config = dict(
    n_layer=9,
    d_model=128,
    n_experts=16,
    experts_per_token=1,
    d_expert=288,
    d_shared_expert=0,
    activation='swiglu',
    moe_layers=[0, 1, 2, 3, 4, 5, 6, 7, 8],
    router_score='sigmoid',
    normalize_top_k=False,
    routed_scale=1.0,
    balance_loss=0.000119,
    balance_bias=True,
    router_cosine_scale=20.0,
    scale_expert_input=True,
    init_std_router=0.00639,
    lr_router=0.0009,
    vocab_size=16384,
    norm='rmsnorm',
    norm_eps=1e-05,
    tie_embeddings=False,
    optimizer='muon',
    lr=0.00159,
    beta1=0.95,
    grad_clip=2.0,
    batch_tokens=[16384, 32768, 65536],
    seq_len=512,
    train_tokens=243900000,
    steps=6920,
    dataset='wikipedia_en',
)
Below are experts of layer 4 (counted from 0) of a mixture-of-experts language model. Rows are named router (the router's row for the expert), gate (a neuron's input weights, with its number), up (a neuron's input weights, with its number) and show model dimensions 0-63. Each number is 128 + 24 x the weight over its row's rms, rounded and kept within 0 to 255. Numbers have three digits each.
After each expert's rows: "comes after" lists some tokens at least twice as common just before its tokens as in all text. This comes from a sample of Wikipedia text that the model never trained on. Tokens count by the router's weight.

# expert 6
router:131152127116097123136106108152111091140134118193139141122146100147117132121136100172151099096138122127117109170157110146104104161110107143151196127141170138126127105167123120079142106130186145
gate8:126127118091113105097127160105152177172105130145118104125101108115090144116166135115145132156102096135116095087165086099093142155154152162149166144103134126117116119132103099162110170100137157
up8:119143119087092109112095147104124184134141113144136120134138129137152137113156124110133114127130116104131089115144115066125132115157128143136159158094134102137138157129139125143107181074115109
gate9:092152139173152107121124152093135134140085137134114140111129150104116169137107134116119116151131122148092153148163121130131146120101172135136144155150142136134169133178112088076134184115136180
up9:184124120180090128133159111121093097130156128097166150108107117095101066166130160131133106138172119111145152087117098138140125153155094167168150105110123121145090111118091179111094097126159098
gate10:141126108118146155090135136181103105147106099126112110120111140126127144163136152105177156156119087106171098150157135147128113150070138124133188170123138126104121147137129136074163159150112127
up10:128143135122130100099112152118138103129066114089136175139134135140122131125103128167152185133118120126132109108195119105166102133121123141152163114098168149132083076123115080092111118162132124
gate11:108138162141151073106109139118143162151179078138071165115149146155122127068154163124160161159126127151160121120136106147126107122130163141143117104158176135126084128154115128125116134131124128
up11:147125132101111182161149113143115101100113125159171138108080116150116144166133088146113128103142111152127105140116172133152156142123139154128139147123112113122153107085104136158147130115140117
gate12:065114119143125124146130140121160116149099158129120147142130130112106139151118134110111161108112157147173123132116136187117119149135178142150157150128076114169111157107137153135126123167112142
up12:138147142128104099116108081107113137116116141098125102126139138118146105112145094098172108161116111108107171066106117093108155104123117095092144093123130162114157106148110090110202116082117142
gate13:116132102119157111146125144135166152125093114095123103146141121151108135125131096152143174102122105121125116173129167106146156097129120126118094122117119118091128073097120119089117123132165147
up13:158149143119117136080149096122150153156134085088117147128134127121121109132138130094116143143128100113115100134148145142151174080096105159128120127136103124113110091096089155129134106090166142
gate14:135142090100115113130168120123127147177152145125104119124164145117097148107111146132125121119120084144091123157132124125127162084102134128190106099137107105132128119131150100146142117175122147
up14:115139153107112139145137175147091113111102130118137171135114107158145107139139183115147122142134190120157162082130152128101068113121082158114134144108137153084127115132123157140100145087130078
gate15:145143160134120116133063109164122136160135153108058094133140146167094125103154127140138110167156113155164115143152131180089118101120139100128132146129165121103172092126115152116159127133164096
up15:116127110099155141124151130128122146107141104119164151086118131121167125147136115119112126113080143125131168084089131089179116167156142145162126090126083131137074161135147094126080119131135129
gate16:150111119151097113139098138139138174145086147125122156112121115124134119091105137123119137145162147156114123139136139165142152116147123154118164110095121110098130128142138117144086121139157100
up16:108123114078144140120139099103119110117149086124124148133104141111085169161152116126127111171091113112131120139130117129125146150114176109139131137158139154141116114133100161120132119104111181
gate17:117152122125138163114139095168143096133114136127090116130139114112121135122109113097126162137124174118108146125163175160136115096138185112110140118096086115162202132126103152174140135131115173
up17:125111125140114140104122161124114147118138181192143107112107120142150141086109086112138104113152137102109135121107115102117159105129104120109125140137131146063153149130123079126130168160098141
gate18:101123095133112146132172154155130127106120180198148141120134108143119159156153112146121136142155152119151158161150143089137099132116163150152082137143133089117120142098141129155141157124114103
up18:133097097131098135123109110114130088128106112092131165141139089144107115105112100111150107136112119093117094127095157165125136074107140143083167151136114082157170103128131122103133148118145087
comes after: " (", " |", ".", ":", "°", "-"

# expert 0
router:124130097148128121123094140134135133127136096140156095135132132128100126135150163108159094129118133146150128159129140172118154146075145133136128154101085134064114117094111131132109186151157116
gate8:120144100149150138143150113112132140093148145128141128132163122138126143135102124172109135072162074129124084126101146151124116135146082136133138096130146127137132155158109143159141117164136136
up8:147070126161102127111164122148070126147118128144123089101122099143128174091145128100143173065131169120151144124105138130128128102151137100156161078174189107142138119108142128078121127108124098
gate9:106127123116137127116102146140126090165179108156140126089135102151081094104139154107138117115115145145156117114143101121100102143084132120124147141100091080103129133125096184131140182102163130
up9:089106109130140135111119157121097093150177130158183127090146090143104092127117156087143135137093131156134131117162112145151083123109134107101147138110078109112136149157115175135145098077135121
gate10:108118175072138076163103131150154108133142128144147163071144163160086159119125120093122103140101162120132156123135115117108120166131157137145142107133096161091174109108155120134117101155133137
up10:086105175096170122151111137140169130156123111157134181082143162131120189128125135103102106153109186111119173117096163111105137131137137155134119122120108137087137123106155118119128096184121147
gate11:129149139073118109123135140149129122090118182115150149162159128153123123181114132137115085145129173111104170107156132071116125131155080124090133159119111133154140142158101112109153139141149129
up11:142102122116126139098103161135154121079143161134151128153158112126130174138127132100127076120127159121129127147151103062117136119102101144102150152126142144148111135168153099119149142133120121
gate12:136117131194146132105091069111111141124085133123131162134150170111101118115133128182106088161115155142180137149113132101138101151104109157139130095111139149134139139144154168109173103129137094
up12:154139116154108137138098100132146091144150153108164136130131144154139145129138146145143102117135133144081089114106129111102133142128137156107163160170091100096126154118138152114088102137155156
gate13:120138152167138152087110129116145141122117129093137108096131141093123112143106105073137138142146118084125114163062161164103145112172121127127099116119149069147151135117140115150115121124126130
up13:123123133128120101158120093103114148116109145143143122146144120131134141158175106137125152089122120123109144131064138106153104153115127126102125107161142130103134111051172171109112125092160130
gate14:155125101201141109105104134148166165134153135149196121122126112146122159093162128100136162117137131112186141143084109122087116128123140126138129139115146127130172102106149100148130167110146084
up14:110132137115139114142129121157141082084127069077099135117146176152088138142129128154099119120145116154089142134140177127176118104121121122147129103134115128113099171164112146096156103130106131
gate15:082117092113134106151107100142143162168084144184136130121113110139111091096092098120123144159133169124094116115144122159166092124121120096108100158137133132151143100131116086128082110137139182
up15:163150156123131141111133126146145116113143126102128113136157130155139149183162146138137096078124097143147128134094134132076137138085117166163124087102138125094105128114157107132166168151133086
gate16:199145124178145133139118094127131143091134144161157125122157100138120114143172134153155115130155135123147135098116129131095126102088156187145114108133129148096163124105162133129113142167131127
up16:065106138106112119136148164146123070162124119097121123115098150115131149137116107131109136087088135125094117135149128142115138116132145089058120138137150127184086130156103141118137141107122130
gate17:148147112150125109100153075117070064148115152149130159052122122119110084128126129115134144092147120167106119086129150111163147113100086106128128124131128085140159134101111127146122113153115161
up17:132119183144124117123156120113088074111131182138128153070121144124122083100128141110109111123121079137052119106147126114162157103114101138113114150133144105134163146124099153130119124163119144
gate18:074179128130165162152128154105170135098102122140109135142128158112096161095099108162103099135145129102145118120141172113123128156108139107122149092110069132107131150111125125139067067125103164
up18:138138100086103103127104121153127163141136132152102156141135112109115116107115132111124154135097122099164195109167150096097129081133129143084129156165114145130123147132111122150138137089130090
comes after: "\n", "==", " ==", " U", "===", " ==="

# expert 3
router:139147097140119097172062119126156142134149105124089114105135129091115133155155113159142104129143137130181094144120145116155141157130133121106122120103098154108094101138108147091096163175163154
gate8:124138147126139126128140128102151094149109104170138132096169130116123110127121126116111130105156156103126130164109141134158140088105157124139111146150137093133126134142123112126104025140112137
up8:120116119139149106092140154125113115102097081116164115134098124134102200145128134109157102074103168159116157149143129153138150169143145125101162136121132156145157151141136072112161151132141110
gate9:128151167089130148108131133169089147167150117110128125178107144085107158183145161134109148118132122123076122103141113112100135128152098124132154115143089106140099121130150137090127148129139105
up9:122136124164118108142123090093133108088106176154152134085136101186135109100110127113155088107130117127178125156101179161166130154117163124140093145119141126133139105154120123184118118130125134
gate10:131172100154130132188156133119136134156120124151118115137120155111117152142133129097134065139139129070093109046108137126108154100142115153114152104108065109120140145125126119114111178115142127
up10:135117165101157150119105083164134104121098103104080128144137126132137130096157132154161116109124068123148121128136125117106183093110149161161158102136147103144134094098126140151157071097126104
gate11:110161138117115119151142115134147098112105152092103176097096161118122107149119111142112156110117114122122129107134168138116127129125156123113119086116132115113076140111148118123147120099080149
up11:109092126091110117107150130084116134152086153147126179128105146129138146103120166134141120121114116125105145120152144174131146132131142085119108104084119140096145127114107135109119123124101148
gate12:113116110142144113074109137092104129128117102159129151172147139140114126151139139081136107104136122113142122123144102101149149126136147146147135137148120137104169130112146074116117053118138138
up12:162118104147135164097130144084096097132103143100124164139107113105112115099121127105183083137115100120126151078131118093126136132150099097116150166147134133126181126129090110081122114079106116
gate13:133119140110131141171112092143090117126110129108143158122193122129146135158132134138158113162144125142150142109124073097096076129125145174114127089144119157152148121105129105106143134106106146
up13:158145151134099152190121099112104135127114087070164159094127121108150124118070137127142133126143117143138112136144093157152107125118152159103141054133114147138094122148101156111133108111114125
gate14:101128126104057120146123139085122139119142113121097122112095107117127139125144147142171089127128117114164102112105118145111131144094128164163116133129117147145110128126126138115161164045174092
up14:121157119179135151139119105149089139157098128148145127122131157115124111136090158114125166112156112104101144118140119146130115127089129100122138088085127152086123133128111159112078071220134125
gate15:127097138107173191116133119087116126097128154165149155117148079099167101112155142132174097096122181111113153125157138136134132119087154134157099131094113126166108117161126083135132144137134138
up15:134111135131135084133120128161135147157134096108125081137128125095091109101136146128135152146098150176101130160153169090108130158076155117157130128103146110095078119104090153132124090131091129
gate16:103091118126127123150118155133137138122096108090141132135154125090143116118140142127108136141083158119173084136159126131101118123110124093148115140131093125109111094144139125079138137086119122
up16:125087115118143118125117144133142154116081111065118148150155144095125101109150134115104118162078111137152083159161131109097154136125127118134153147131076145108119108151120120115130155104126129
gate17:128146119115094118167115095088098131162124087122129160142137090135117114113119135100104144136139134133085121161143090140161108102146189112137098108107139118134121140125103152185143149111135099
up17:145126147154180107093147159168146132119161178138138086129125118122143126120153104161151124097137122126145149074108123152110124184109081147127124129147116099098097120115128140114076132091112141
gate18:088132086116095110105130089108169140105099147121146098126132150159121126124162148141135102111147114101162116107137131192144105089099136100111148133129142100108151121089164131081064114080123154
up18:115131079104113139068166072118132146116109130140138103114107107165120143146115143115133122150147053096143075105129149135138114119130147082131156135087164094118148137081134116094102112114124129
comes after: " of", " in", ",", " to", " as", " for"

# expert 4
router:177132085110160131184083136142116137169158121111140114103074137121137100108131148115139138162169130120145138139129133155097110150091166131165102097168182138130104176144095121096150118089131090
gate8:081127106109128100134089158085143119139134103119150137138164132160112186146170148208104138114173127087138132103172132151136144107096171120153189119149140076150133186148125121119136094105130122
up8:133118175119151124118143133157095132154105140117126133128140126120090106129119169128114119068125161112157138180090067058108108109126095099122172125149137137144112140109115131104126151133120143
gate9:129179137118125145152104133141104145113100103133140134151103150093101144130121132163107140134139131145155181136142092199107144114133108152124116155161109139112117131127108197093144154159122127
up9:150136153138139112176053127133123118113104117117134130170126133125106173117087090153124150127136131114148159137146094135132143138114107115061134138146123141134124139157113174087144125138078111
gate10:132129121143135101128103149132102084142144148109166128120117121079139128107134185112077113108136123101141133126124150163141162139076134120139114114150120131134159100185109149124165085158140138
up10:147150130121117132140136114135167171132131096156089141093129138195122102129120068149172137125094107125170122162148152105099073143110135142163150142120132144121102156106133107131089188126135148
gate11:127153136114124127145089136160148169116136158111114099112103106178098121122125135119199151115170095113112098105175095130111155127111088119129155123124089099121134112155120161135133162092095112
up11:152124157069145146138110139092085107121164135127110094099101155152148129143183157169122148135111083134127103132160109128114127133122092131143204138143120135155140153128116142090137113158118085
gate12:155136149134132200126142131104105109133121131132112110105087097111156166182087132127103099123101120128104144125149135148146117156103120145137191103152133168133162124156115142131115113080170145
up12:087122130121150103134113127169134151139131156117114149163155134137147098083116157130139161113145161117104106110108108128078168104125156134135082141132119077132116128112153117147148130138104142
gate13:106143151109146130125118142151108111166125120133097170093111124108152126120111138163149065122099166146096105105099127125133095117112155134149114107171119144170084108095108132121143108128095164
up13:149104116132114104170132154126149078140158138101137077127104158136106132149130144118105141114196138138144149122158137135135174140152092154115161176120119103103184160160134097129109166129080139
gate14:163107113112120115116084147145075072102179141186178121157157131144095117131122116113110090127125125152152126148098142172126102138152111100110134128154118140105137151125143161092145096142143074
up14:133111150121118119102139159119136103127177083138116118094175167157122126139134131134086167121107113127133147141127115135132138117118147062133085138102165145103131119164111133138131158130176160
gate15:156148144157166152151130107168094138102122129102130115126118115165086155105153104101161123112118164129133142133152118118110157147126145142139156156126129117148142135124111098096103164107143123
up15:140129089149139088110158128141140203157118119147120118118145114133074135117164105155110120122168122099106141146197106110131136126125150135090157110164143118100117125100121132080063143100154090
gate16:128129122167159129127137153115171109117156137156128085121126174139113111141119102128141103089170146094106103139132133098163121100099165126134119129108143143142159182139089083130123156125159059
up16:107127107110139104135132103150099140189101119102105133128117111101127125089149147127129145128113118155115065129153123116087122136148119089159136097114108112106084090084141132121132087130099177
gate17:155105128117119121128111120149158146150105139148100109156095118124107095125110138138112125118105108128131089140131166159136129147171154109149083125128145117125117093132091152138137110115162092
up17:086140099064135107115078133122148102141119118133108145155080165167155129082114143129164116142091080154142121153162121137095113134151169083123130119156122125125116087152105113130128091104117110
gate18:115156143073087164179124126137126123149095137123091153137119115128172107131133174153119067109153126147164130129124125163105094114115097179154135140129144127196088125086128138136124127112150094
up18:135099097149150102104106155139128129150131113133186135118122168130097146121137088089146166128114127100122115176148133101148136135134142130094124162117116175071141114160106119143120135139119149
comes after: " in", " was", " and", "–", " to", " he"

# expert 15
router:181134116116134109130099117143155090157141115102122132149100148092108113103132165137132157134148097184191129099147149168107174148105133151177107120120185154115105169142111122135106150144163145
gate8:148091122110117139148139196159091125125143122125142143137144137076141135124119108167148149153141119132178099134137142135142162128100104102145108123069126183102115173135128132108144115058100148
up8:115105139160150107128129094116163121124121115151088157100144154101104115154174106138115135088083156128056100150136100073122120146093128111086113117155133075119145110152097149137133138103148126
gate9:137071121126162093115134121102129071120153078153145096165152099140115132183122138105169121144106109168133138126128117111147112130133139104116151116140136107135111162158143180053154151125150107
up9:164079131138174100121115109078145091111143090149139116142165108126152159167110134113146105121098120147107148110147098060159118123149163130098120101153119068140107152168116176112171142122129121
gate10:130091126118128144114108152160125062140151102132129085146157144134138085135125131139114127133150123113140173107119132121103107137131187093146173155121116137122143127177133126104103143104171122
up10:139110105079141134145106116146159100103128121128120098134144123119125131109143121128091116113127162149107153093105134147082156140099150097116142125101129104129119111151117140108116146127141130
gate11:151081084097159105154136127122132123119162085103124149145115154126099142064114166091143100101149179125124123103127140151101199102164144129141089125102110136108137144117142137145110147135088176
up11:087140146133111126083134136105131136142134135083119166099127110112134126105128128105107145130140148170077127122117110151084162152170136181114123116187141135132132125130076165110149130139105118
gate12:134105135096094100141093119169140129163100112143146136127120089115107105091134086117174173160090122101105122103124107115152133134129103098102144100149129146142101155140136139104177112122095112
up12:105127141161197114102120108126131135138137126127134111117161160121149121154157148097092122073109130144125099133104125095163113131181158124153091152135090130119180085143141133145105147169134128
gate13:162153134127123138144150109117118194157120106151119080129164109156176143153152170151085116122114112109147162144119108139127147148126149146111139108108132178159066104099092195126088117130129142
up13:082118121125153098105100150140113071122144158106132170112094117093100126138087077085139126140120158142095122122151164147124117094132117128146116112148123067104166150162134105125143111149109139
gate14:176138128116113108129115144133111161142118113110131162136105130099129101122133165134122134151157084153152115116103133141132156156124135134129113117128125115098111131084113099132091189127154118
up14:134136111137139123133148122136136178152151101094106160167162116094117124133142157114121146134167132170166098133108157125123150127111121131137142106131120148129098140090106119106090151131132133
gate15:103111162119153124120122148161115134123144091110165174117102131167104144129136127147124145152106192112130128155161142134138142081147150126144135171130109110105156085060102168150136095106104094
up15:161083136109158105112113100153133139128132134099103164147137160120137128173132123141171171139092116128108172133169137159121181127154145137130115152112112085122139078140101149123094132102180117
gate16:143120128149134139144117153134168116169149129118114067093081151116103173118119132103115127123137158136101111110144137089122163150129156108158131152107158113127135128135081111141104159071167142
up16:127133121130129139121127157139113162141085139142114089111081147153107125113124152137129123143141115117149169110126103141132155133128091094149196155095125130161130131104090152179135122125143124
gate17:184121136119088147149111128125079151130090169121156135133136122132152119088120147099111149122144104104196124120132157152107130132110122147142127142090145117147118149138144136134147107159114134
up17:133147141122118116125129128118140150097174150130057117125103158126100118174141123149129117134148159082094144140121135117081125142119148125095161134147092177118125118099146156138077146150102143
gate18:148137169123080106123149110155101108120178138159131140100104129119120165142133132162109128146123138142119146140146166122135128129131092142115104117129147120066158152112141101113104144125184096
up18:104131091112148113136143127156179185173123149147119132151106106153090102083156137128139134158139099115109150133132119154087111095085180100112137147143093144172128134145144140160100142120118129
comes after: " the", " a", "'s", " his", " The", " an"

# expert 5
router:115130137135120128111157139137134159153120117090084164116143137102113157131158092159133135123108105144122119096079124123149153150136132126135138132134086134158123093113136084151124133133183110
gate8:152150145137113117160110133130135141147151090124094193101106096091114144172134124149135096161154138156118119122105117119155116100114086112112134118147117144103117111122111099122144145109166123
up8:167136150149127111148140156120104151163113114147080148088116113123153124137139121154162134124119096144145103134144098115145093118103099135100123090146131097098206109100110113108140145092114100
gate9:126123115146111063102135111123102134100131155120141169104126130106146157173181136152081107117168118106174114103146150171128107144155151124139136155148134153110109149153158130117132133156142111
up9:141070160150092127142087090122113142103127115100139144079135141128121106159155177173093164121117121114201141102149123129149121147123110113135137139126127147117128094128131110115139078146166147
gate10:109120140123098140092078114110144128122138136129141133108160123145156158121143120125133114156137152120148129160125145081106154109094158104143117076133141154084142098109113144143129131101119130
up10:109121097094114145122143115143119089139115122115154156116136137130153163167166117118128191105152127125110112123069178092118186119155129121140108125123153084090115103123102137133098162117123156
gate11:135115160116075135107113112150126087068178110087132132101136176137100150128146163117131153132159109100134126086115122165125123110114125131128144162111108093095135104094123118121129156112102107
up11:110119105146188142131105115137119116165079125155117121126088106122131139121092139137137110144103123139141120174109095127151134146137120106120090147154155123145088132124149137093136111116148102
gate12:120141110106106119135120152144125166131153104113145150136117155146111130065118171138089129093132151122105083100174164131091132071140133124144156114147149134114142130177154144151094170167086139
up12:099177117137133121121082134183136154105118122112121144165139155150098127094059135147077163118136143159113112119119118123062151082109124126121177135118137140124159095123151127131096158136141107
gate13:105132139155115142134165104137094131179148120146127141131157087181159140094105128133057145129108120166160158134148139138098101093132166138094118097148132148153145109123142121143132148150156128
up13:097068152112142131103123135124163144126089115186136139155139109085114129176145155116172123132092144121123134144123095129104145170122165092122147119102105106104092161120143149148116110134098128
gate14:111141079132096169139135104143103144124108127116134141202175105155141119149123150117129108107127136135120169138123139117162114121083128133165115113095143115147144125151142167115137168162129125
up14:132129113114120142127107132140111153149115124121114148141115149138114092131157085109124140177132166156074153093125155171142150112118143119132105085089126153109114100082186075134107135153104136
gate15:156148139127118149139128126116128157145100180172149149124103128129134174099142132120135149160153097110102176077143086136102091157129089119128137127156128121135131103117148071131113123102186113
up15:137154136147146141086116154149115184144095187129156085097119133128130126110100132144110121131154075132097127111184135131118128158123139155096127132161149151121144125096143101139084150115177161
gate16:102094096117153130165109114134138126130146140116108184150115135117162136146123144122147102144130147125116151142106119123099173134116163125107154128087114172135113135098177122055088101154140098
up16:093134146122120108132117129102097139109159090116094174133149144134126092119125134126181135162086122143137121167142117142144097127096159118077128139122096139102129134150140088129116083104135091
gate17:152097087129097085128096119128100138113127142129145142131143056133154048137098161131132132142123154111167093147112150118122097113137157141129105174125138118124122114132143122159120091140108164
up17:155094078161087104157149163125141132123124089144079149080135142140090125108103141126139170147150164153134088116136142144109162153119097182143135180128113089134151139114137134169140107147126102
gate18:094160094130117105096119172112099167160111142104121134110144127127151141124140152121137156138127151148137122175151165143105130090133123113123152139115156092123113138110161117146130120140117148
up18:084133078124130113100158146133084157181088137129158139156089124137133159117143150126132126155135120123152116154140130144112128077090120165114153103135127120145160102086110109107119131122069158
comes after: " |", ")", ";", "===", "W", " W"

# expert 13
router:152113123117111138131125151168095090134147113105174142128166116096160092136097172143151160114145107170169103128136126133099149151158107135182111126094126130096103142090135114098133137137141139
gate8:146139101169085152092105195105129112109148139141121158142168114132156128091109138136151132102131159147166086120121116097132170128178141141144148133131113127129121136142138089124111168113121141
up8:131139123106127127130133138130115097076119107126173148151141150116112135111110160141133133122117125139088106091145151120105120120121098123144109162155113168162150117132136099155083110151152163
gate9:114133116156126160098102173134118143131113107139172187131154132150153090165104158112116152116130109115116158089138164110157144113138073144137125160098109121117113131106109159153116133148134152
up9:138116130127075151112140159127093084113138097111125125128130146154128103134126168183112123140168092123162145150159152131143103107135120099149147148086130178144114101094133127132157132156104143
gate10:140106099095132106130111141134143125099143139151122127129135111076153151102098102143141176147103131077129105107097167119082099101083141070140167157157155150120120126158119145093129080144117109
up10:147163085153164139142097100140135168115082156168146139137130093157154122131118136068141109125130119148099194111125118132091115120153157116134177132118131129124153138093088157094094134135116144
gate11:120171118129133172123156164189118148163123126116133122117145141109135114105102094155152127136162176155089124172125117142104127107144109125165084170073154158126175131165123099112121131099110108
up11:100172113133123186089154182169143148160142155104128130122137138114130133132129106151161106131141163139101114172148127147115170151149112134156087139121157143144145156141128083111119113093112117
gate12:134137148125130107129110117160112094073119161094162150107113139129078151115114100106163142110148164147107131165152134126099144177136101145105143143122127146145128107107120129113161117103113135
up12:094124142095128132119098111145152124085115172119152099158157172142095132144110111075150105116147120124115118163137114121127163139128154085147136148093144090131119146102113111132136134133139140
gate13:098142101125143118131189087114088123103130101121144129139177068099093124087156142154126145141112167168121114132132143134131123142135091145114137131143118124107162117150114110162133110145204136
up13:120106130073117045134158121111138140140095141113138161148144108165118137103114100173140169137078127146106104090153116136124160079136124153132145133136133129136127177145141147115106086095166098
gate14:161129107157137114117126128156165107125097076133102132113135182153137157130187127132162116130138128136120166116124117155076156122105169097133144107135096172150117126123140122163122123143178138
up14:190154151137146170123129156162138097097147137127144102119148119120107117060144130124126152139142114132092151081099142115123141137080147135169129154165136194109155134130144140160137131125121159
gate15:162133097134157130114145146093085140132144136106185146109095165093108131185123130142089094093118092134089139126131093173094117133159102128122150174143148096138173130094126114145136113158129123
up15:109112179136106130141122134147123111131134118130133152158142101176068123087107136128131118165153132128156127159135171111144128101133105113140156148113108161141101088141144148093106129148117161
gate16:132151093150146100094099182138088131148152118131121104080124100174101097132092089088077158129154148145155144139141102128110090187130136139142126109184209171115128118095134143108131130111146143
up16:102181079135141143099136162173083156117139118123108116089099136129134131137112146107100131150125136150150114183137101109134097153068146130158135091163161161098117100120135118106142146137169154
gate17:138130093143118133140068163160117082118155147136116120088127131156174085175121155117130148093139198135099149141146102100121137150107079155097101141128121122108124110118130115112097145105159147
up17:126126120138114119154095157152142095106132160147159119139163142167150129126088098146134163125131142144150095128123103089133173196152084133089143143122117167102113109138125146080105118097179141
gate18:157134152116130134103144105131116153110096100120126116144120105130162107133128123098162145094113113118153118127098112144132141108115090143126116140152124120146105115131103159135116069093123108
up18:106147125132115105209130121127119138148123133153134161108140136116113139139134154135144126128148117159102113162102128113111116130125104108077156160143166141117147109114159120127111103201159173
comes after: " the", "|", "-", " The", "==", " a"

# expert 8
router:136134109153137089159146129139141129155128133177082138133161129105093129135128140101148142124171156133130094180127147192121123160089130105153110101155123102114085120105110127140118146132164160
gate8:144113085112127126089114119107107124129161114177094142130106125131099119140115135116124136112131104116096146120165190159103089088148135126160145151086108148133153142155124137133120085147165173
up8:118169144111128123163122126143151158133119133109126127112111144120098132103121108118148132132132166177139085151081091129093169137104114111155082148150109121162090100128096124089125151138117079
gate9:163154093125115094142108128154118126156110122104119150127141166112082175150140167111173144109168127102185139140139184121112116137137147131126147049136132124120124094161169145125112113118133119
up9:108135162133107103108133109135151136138139148118108139112114121099109127139113133091161138105123133109129155125082117105159081128158120135150119105106150150128125106170161113138105122141090141
gate10:193096118099123128140132165099142105131146144125097149096087140106120112076101179100126110101129148119094135160150112147109172138154099106135191130128097140105119128142095141104079147133099137
up10:056148151110112131134118096159137141135105138182120115141144081150132133155145112187124147134138113121115136120111143122123133099113146156119107119152140142129119167139148138129143079125155142
gate11:096123118118130092123111125074120164129117114118103079154143110175097177124120135152114130125132132123172143150154107126113142145144085115115143113147137131111152145095147108133105138097188120
up11:112117119106141099111132137106138156144116104119142128154139117144081114149091137138138146136163140113156154129171127119085142138155083074145095094145126118145153129130157137137129171119133175
gate12:149129130123088143145125145201098149141102172088118153119109097128111117141120151111114106067171088083112128162141158161108102150119090108132154129129104159161119127099127115128140138146113120
up12:165114110144157111131137112065161107093164133187140123131126160148127122134119111154159128206098134146133116084101108128142172118136164113179107145138172101100112128158115134155121132111153135
gate13:146106156140110124193133105124132152147112167137080136141103151157132141134089135167187108117086118123117048114132121121123188098132127157117145117113114138134157124111107111074150134147123160
up13:114157089130143124110135154107108084120102095137137136154131128106134126120163111098114116147164113092136151181128128134114107133180141078143124112147120125136102162136138132093088108115137127
gate14:162102094150133126180157128102136149110112118117119152128135137117130103080163167138152147136093110128144157122131141122163122155100130111158128120143134108121094124142113108134143159150120087
up14:102118126119158095083139118149158110142110146117161094118077121141109137173099072132128112063137151154135098104116143135116120112160109106113129133090158130131140144091137115120118121087105136
gate15:103099097074126124159201148173110152110141088136118110123133143140118096115141125131171118096090108162103068095113125090116141182147137099118143101173150146098093116128151115133061114126157115
up15:178123119125122128125149100161178155137140117137070085132131127133145087095155128117146143091149102144125116113112104114158146134130165114132121085097154113137083113132113109114086152155133123
gate16:123146123082154149116157143121111126157106113140098141150130148113143123128109130127147135072149145134117062087130135120142099144108121156176179152130091178151159117138140165074150108128169128
up16:143160165103129171092114141159083134147113160125161136152159113153106149149114172119131152136122128137131138118128136152130121140108089145142153159155106149102130165105155140150147093119139096
gate17:143126127128118107122135076127105125118105132112086117158155117143135145146172180162143163099120173099164144123119151136123134079108168130123107116134109131133142110144106133138133146123098175
up17:117174122138103135104099149129129112129121118110176121093081116126161164122133178160127148113140162122140123127163155163112129113108104109115125123117143168120158133117129094107116119148087135
gate18:155131069107125108141106132122118104145115138076147143144132124176101138121175132156130112181143148177113118135090108152133097091102093147113123117184138076158117126133121157136110097150134128
up18:116118132121131119142123114161085111130098130073122141147096137153099156118171138125133091135143127129125147153095124162144154125135139156091122105132167160131128132152125163136147129182111122
comes after: "\n", " ", ")", "\n ", "\"", " Born"